{"d_expert": 32, "router_logit_norm": 2.0, "n_head": 3, "n_kv_head": 1, "vocab_size": 9168, "init_std_qkv": 0.0579, "init_std_up": 0.0829, "train_tokens": 627900000, "steps": 4791, "dataset": "wikipedia_en"}
Below are experts of layer 8 (counted from 0) of a mixture-of-experts language model. Rows are named router (the router's row for the expert), down (a neuron's output weights, with its number) and show model dimensions 0-95. Each number is 128 + 32 x the weight over its row's rms, rounded and kept within 0 to 255.
After each expert's rows: a language model's description of what the expert responds to. This comes from a sample of Wikipedia text that the model never trained on.

# expert 42
router [159  78 117 131 163  88  84  89 155 136 104 165 165 150 114 102 132  97 103 113 129 173  90  67  83 159 112  86 113 184 146 110  94 158  82  81 129 137 117 145 109 136 190 167 172 149 150 160 166  99 159 105 126 100  84 172 125 168 163  87 148  70  90 107 107 132 134  95  91 146  84  83  86  90  99 105 158 155 159 135 155 102  97  96  94 168 130 125  87 169 100  99 123  73 134  97]
down0 [143 127 139 140 126 151  88 103 158 109 100 135 135 186 121 173 129 138 153 131 139 106 115 172 209 127 186 101 137 102 138 101 194 186 129 147 133 117 152  93  96 124 123  82  94 131 149 114 171 121  53 135 155  76 119 137 106 116 158 108 139 124 129 154 148 122 153  41 191 134 159 152 145 146 136  75 117 200 209  87 138  98 141 145 158 120 122 127 112  82 119 119 105  60 117 165]
down1 [112  98 111 135 127 141  89 179 132 110 188 153 157 121  87 141 104 134 143 103  26 106 108 137 130 105 140 136  78 134 138 112  82 126 107  76  95 124 130  90 124 190 143 121 135 149 147  65 113 136 111 144 125 133 119  91  77 156 184  89 134 166 106 149 164 176 100 193 142 103 138 110  92  87 136 139  94 155 138  63 154 119 141 106 127  84 109 109 105  84  68 113 112  93 145 217]
down2 [154 181 126 121 128  97  62 120  98 123  85 184 142  62 134 167 123 150  81 155  75 127  61 132  76 115  98 108 179 125 119  76 150 106 166 147 143 143 142  72 164 156 151 135 155 115 135 120 104 173 101 128  88  93  87  91 138 125  91  97 150 151 125 150 167 145 106 113 133 143 135 202  76 190 161 158 170 154 106 139 133 119 139 137 157 131 145 103 161  58 146 150 143 116 181  86]
down3 [124 168 124 104 151 112  87 118 124 132 176 143 120 106 111 155 170  81 177 147 192  85  85 132 161 121 199  91 113 123 130 132 107  77 149  85 167 176 132 130 131  90 128  80 103 136 115 139 111 100 121 105 140 134  94 106 108  91  35 157  69 142 156 119 147 156  89 142 132 167 155 169 123 102 131  65 128 171  74 190 117 130 113 139 121 155 112 145 149  97 114 151  45 153 148 173]
Description: Past participles and event verbs after was or were in biographies and histories, such as arrested, buried, elected, released, replaced, Sacked.

# expert 30
router [162  76 113 133 165  88  88  85 153 132 102 165 164 156 118  95 125  95 102 116 121 171  97  71  83 151 106  85 104 183 148 111  93 153  78  83 128 134 119 149 110 136 186 168 170 140 148 160 169 100 158 109 119 104  81 180 125 174 162  94 145  76  96 107 104 129 134 100  96 142  83  85  84  88  98 105 161 156 162 131 162  97  98  97  93 168 134 126  90 168  97  97 117  72 135  96]
down0 [ 98  89 112 180 125 114 121 103 112 136 167 130  74 124 109 144  97 106  45 118 109  89 122 177 146 118 146 173 125 108 158 112 153 115 124 108  91 121 123  63 146 160  39 149 130 103  29 156  94 141  71 158 130 100 135 112 163 145 138 119 126  75 131  92 133  65 146 149 141 113  88 103  90 157  66  69 127 135 143 130 106 127 107 132 176  69 165 139 162 137 156 133 167 143 145 117]
down1 [121  83 145 164 113  93 113  84 144 121 109 151 108 148 109 144 103  80 113 180 138 124  99  94 114 103 149 191 105 181 146 124 104 116 144 133  95 118 100 129  66 127 129 108 117 154 144 202 115 128 141  85  48 156  77 116 125 121  80 115 104 116 154 152 146 158 176 134  60 121 136 128  74 134 151 109  91 137 155 143 159 184 173  82 118 167 142 117 120 143 236 149 103  85 160 149]
down2 [122 177 126 167 113 138 141 109 146 115 150  67 106  94 135 117  61 133 121 107 117 134 109  80 106 106 174 121  93 111 126 110 116  88 186 146 136 131 189 162  83 167 115  88 153  74  89 133 104 138 113 158  82 172  65  69 108 142  96 104 100 158 140  97 180 171 140 125 143 105 107 151 117  76 160 145 174 134 200 111  99 146 163 190 143  69 165 102 151 123 123 155 152  89  99 156]
down3 [143  81 106 139 103  90  88 130 151 142 144  85 108 101  96  78 150 132  87  98 104 129  88 110 123 101 134  33 107 130 130 151 124 177 149 116 126  55 135 200 105 156 116 135 120 131  83 150 193 151 134 146  91  98 169 188 124  99 145 113 111 179 125 189 173 120 108 125  93 154 121 122  77 163  98 145 122  91 200 118 148 169 159 157  92  95  88 112 121 118 119 113 156 156  80 159]
Description: Middle digits of long numbers, years, ISBNs and population or vote counts in election and census tables, such as 17,6-2-9, 20-0-0.

# expert 19
router [156 141 132 140  79 188 134 105 103 152 113 109 128 140 139  95  86  95  98 108 136 126 117 152 100 135 143 110 171 123 154 117 123 195 105 156 180 120  68 176  77 166  97 146 142 115 133 158 158  71 115 115 107 132 148 112 105  98 100 101  73 113 147  81 123 200 192 142 105 227 119  97  78  96 109  68 126 134 136 170 163  83 115  92 169 109 103 179 108 132 143  99 124 110 157 132]
down0 [147 147 148 139 207 129 132 155 123 121 143 121 190 179  82 181 160 152 166 136 111  56 132 132 107 110 132 127 144 137 121  96 167 115 178 177 142 107 150 139  93  87 161 126 128 117 110 108 101  99 161  90 184  97 171 122  90 172 137 165 146 125 106  90 111 142 110 142 118 100 141 108 123 114 141 186 156 151 143 111 101 101  81 148  92  52 185 111 127 128 105 172 118 198  43 140]
down1 [113 115 137 121 122  89 121 144 145 132 159 125 157 111 134 109 177 110 170 138 141 125  95 142 153 146 139 151 134 131 141 110  97 138 145 117 132 109  88  56 149  65 213 146 184 133 196 163 170 153 143 182 171 101 118 142 183 109 206  81 173 144 161 111 104 169  95 155  71  86  96 151 158 163 127 154 139 128 101 161 138  69 102 127 130 103 141  90 149  90 175 153 139 111 122 196]
down2 [123 154 120 189 128 144  84 140 134 153 172 109 188 123 164 128 129  81 169  95 123  89 130  40  98 113 117 147 143 111 107 109 125 157  55 177 107 147 128 106 141  75 153 109 112 142 205 137 105 143  58 167 152 164 102 120 110 192 208 122 118 161 111 151  73 157  98 128 145 148 119 157 103 126 118 136  98 128 102 141 162  77 100 115  70 108 135 177 130  96 122 146 113 119 170 114]
down3 [161 158  96 195 109  98 143 149 128 220 158 107  90 112 126 125 141 160  62 143 121 177  79  84 155  98 137 174 154 167 122 135 128  87 105 107 124 143 117 155 187 140  83 124 133 133 122 171 103 222 159 120 149  92 129 147 116 127 163 139 112 135 133 115 163 129 114 109 118 182 151 121 131 103 143  69 125 152 150  85 123  66 154 125 137 134 153 150 171 187 155 166 177 152 128  66]
Description: Country or region names ending a location phrase, such as England, Scotland, United States, plus digits of years and dates in infoboxes.

# expert 7
router [108 142 159 110 115 135 218  78 107 158  87 116  92 160 124 130 104 135 143 104 171  89 198 167 117  99 122 159 123 108 151 186 143 122 125 192 136 103  95  88 134 143  96  83 189 103 138 149 182 104 138 116 141 182 150  53  99  78  62  72 146 148 118 127 151 133 165 137 103 100 156  72 179 140 114 113 137 136 118 142 131 108 116 133 177 148 119 146  90  95 175 130  84 129 142 102]
down0 [162 139 121 131 128 121  93 132 115 133 150 125 194 124 166 129 170 134 124 100  74 122 139  93 107 115 123 199 102 153 147 126 159 174 139  67 119 119 103 127  69 141 193 144 114 119 193 130 118  70  83 100 136 152 101  94 126 144 153 181 109  88 154  65 142  88 126  86 151 105  75 156 107 137 147 116 153 133 133 168  81  45 129 154 163 107  83 162  74  72 114 115 136 151 178 122]
down1 [148 155 166  89 123 118 121 101 142  49  72 148 155 105 171 163  89 170  93 137 126 131  84 122 140 122 156  95 163 192 156 132 111 102 137 133 163  79 110 134  58 158 185 150 148 112 162 183 112 132 115 110  93 113 142 123  74  88 155  53 122 107 128  78  94  96 136  99 129  96 129 142 151 173  86 159 136 102 107 108 114 157  99  81 184  86 136 153 127 171 141 139 150  76 176 119]
down2 [146 112 154 150 163 118 160 114  91 108 151  81 103 115 162 130 153 109 152  78 144 109 148 186 102 143 159 155 139 107 140 142 123  98 150 149 155 134  99  96 146  86  61 131 170 104  65  80 124  95 111 140  76 133 150 122  55 121 129  69 136 135  78 173 143 168  83 122 127 146 115  86 201 169 158 149 193 147 180 101 101  85 117 111  76  94  93 110 102 144 115 128 109  69 171 133]
down3 [166 161 104 140 153 144  95 146 123 184 135 104 143 154 148 144 122 139 169  99 138 124 122 119 125  80 179 110  94 109 122 151 176 135 119 123  49 124 131 194 170 117  87  72  95  96  92 124 115 119  86 110 112 114 153 214 123 152  62  86 137 136  66  81 104 175 147 139 112 135  89 153 178 121 162 109 153 109  86 158 140 154 148 161  99  78 109  96  99 173  84  98 176 171 117 138]
Description: Time-unit words and quantity words before them in narrative text, such as years, months, days, than, about, until, and month names.

# expert 56
router [148 150 107 164  90 100 155 175 137 143 118  78 177 163 132 200 128 161 115 185  89  55 133 157  95  76 132 128 125 128 156 148 128 113 140  97 107 140  84  87  92 157 110 158 133 137 171 108 124 208 105 212  90 153 119 141 129  96 101 119  89 125 120 125 120 157 158  98 132 146 152 106 177 110 115  90 158 178 148 100 144 119 138  94 111 133 129 137 118 166 141 184 125 233 137 125]
down0 [153 140 218 126  89 171 141 136 162 177 117  99 190  82  98 141 113 137 129 134 141  98 144 107 133 136 163 137 136 115 190 100 199 108 153 119 142 166 129 190 121 109 155 109 141 171 124 132  89 148 193 109  97 152 162  72 141 124  89  95  98 149 160 126 102 106  79 136 106 102 158 205 149  80 161 157 123 111 107  95  61 128 124 146 152 110  95 108 121 190 118 109  90  96 109 104]
down1 [139 118 137 132 156 152 109  47 139 142 159  72 121 126 103  99 174 180 159 161 122 139 159  99 103  67 161 139 105 150 161 145 152 153 128 140 140 171  96 105 141 123 142  84 105 164 120  94  40 143 160 127 143 124 130  57 157 110 125 133 160 147 128 216 160 154  53 111 143 137 117  89  79 121 175 173 135 104 176 173 156 143 139 141 123 148  76 152 138 133 144 118 100 156 141  68]
down2 [130  94 128 118 127 124 140 117 130 147 138 146  97 117 138 171 116 131 117 147 108 127 166 255  88 136  79 142 141 134 212 144 157 100 118 165 142 141 153 110  94  62  85 139 147 103 143 126  96 128 114 178 129  82  59 112 149 207 159 141 148  68 140 106 159  89 145 138 159 161  99  93 131 151 101 132  74 102 150 142 111 102 161 156 139 118 132 104 148 170 168 105 126 108 110  63]
down3 [169 134 101 133  93 114  68 179  84 185 102 140  93 128 105  56 126 125 106 175 133  83 133  43 106 120 172 117 116 116 148 119 124 121  85 144 110  88 104 113 131 171 140 122  64 155 158 207 111 144 156 111 154  91 152 215 138 100 151 179  95 140 118 104 129 129 146 125  65 149 117 153 154 105 124 109 156 155 128 186 122  62 127 149 107 127 126 153  98  98 126 160  96 107 134 159]
Description: Third digit of four-digit years after 19 or 20, as in 2025, 1937, 2006, in dates, careers and election lists.

# expert 44
router [157  73 107 137 165  84  89  82 151 134 108 167 163 157 118  96 130  84 111 119 126 169  95  66  87 160 106  93 103 190 147 113  94 157  80  86 144 138 124 145 108 135 191 169 172 144 140 158 175  98 150 103 119 101  91 176 128 172 161  96 147  74  95 109  98 129 131 113  95 144  82  84  87  91  97 106 162 157 152 130 155  92 104 102  92 166 130 134  90 175 102  91 116  75 136  97]
down0 [128 104 103 104 157 117 104 130 152  80  76  91 113 128  66 135  75 185 119 110  96 131 183 124 141 103 140 121 154 119 129 153 150 120 206 108 136 127 146 122  81  83 118 192  92  69 126 121  98 100 139 140 146 142  74 186 146 103 167  81 117 113 108  97 170 141 172 133 140 152  75 124  86 142 197 162 192 153 128 102 134 141 145  86 101 153 172 105  92 129  64  89 106 148 103 128]
down1 [127 165  79 119 135 203 116 171 125 180 138 123 154  89  56 167 117 131 114 141  90 110  98  96 210 107 148 122 107 156 118 166 146 137  75 146 111  89 149 124 180 172 146 138 144 173 116 110 154 147 119  85 143 127  87 154  92 133  61  76  89 101  99 191 169 136 130 118 119 147 133 139 125 125  85 107 148  95 115  72 114 177 100 118 184 140  83 108 172 138 100 147 122 140  73 143]
down2 [146 156 171 112 151 139  78 103 116  91 149 126 132 180 168 115  81 140 125 131 128 151 108 166 148 110 127  96 185 151 104  96  83 169 117 164 161 138 112 150  97 161 139 109 107 138  61 142 156 168 145 102 149 146 153 152 115 212 106  82  90 140  77 108 147 105 179 108  75 193  36 113 130 135 112 190 184 105 164 133 172 145 117 167 118 129 107  92 122 153 114  82 147 146 138 118]
down3 [105 176 124 167 132 127 163  94 119 149 162 138 158 127 100 141 164 134 176 106 122 106 144 150 181 160  95 112 130 177  77 122 116 156 113  30 156 138 127 100 136  81 192 212  82 101 117  80 137 175 109 104 113 129 134 151 118 136 139 169 108  71 108  91 176 108 142 107 117 196 136 156 150 189 148 138  93 117 159 118 188 115 113 124 151  82  96 147 103 114 127 131 108 119  98 189]
Description: Leading or middle digits of figures in sports, election and climate tables, like 14, 70.18, 2,002, plus ordinal th and apostrophes.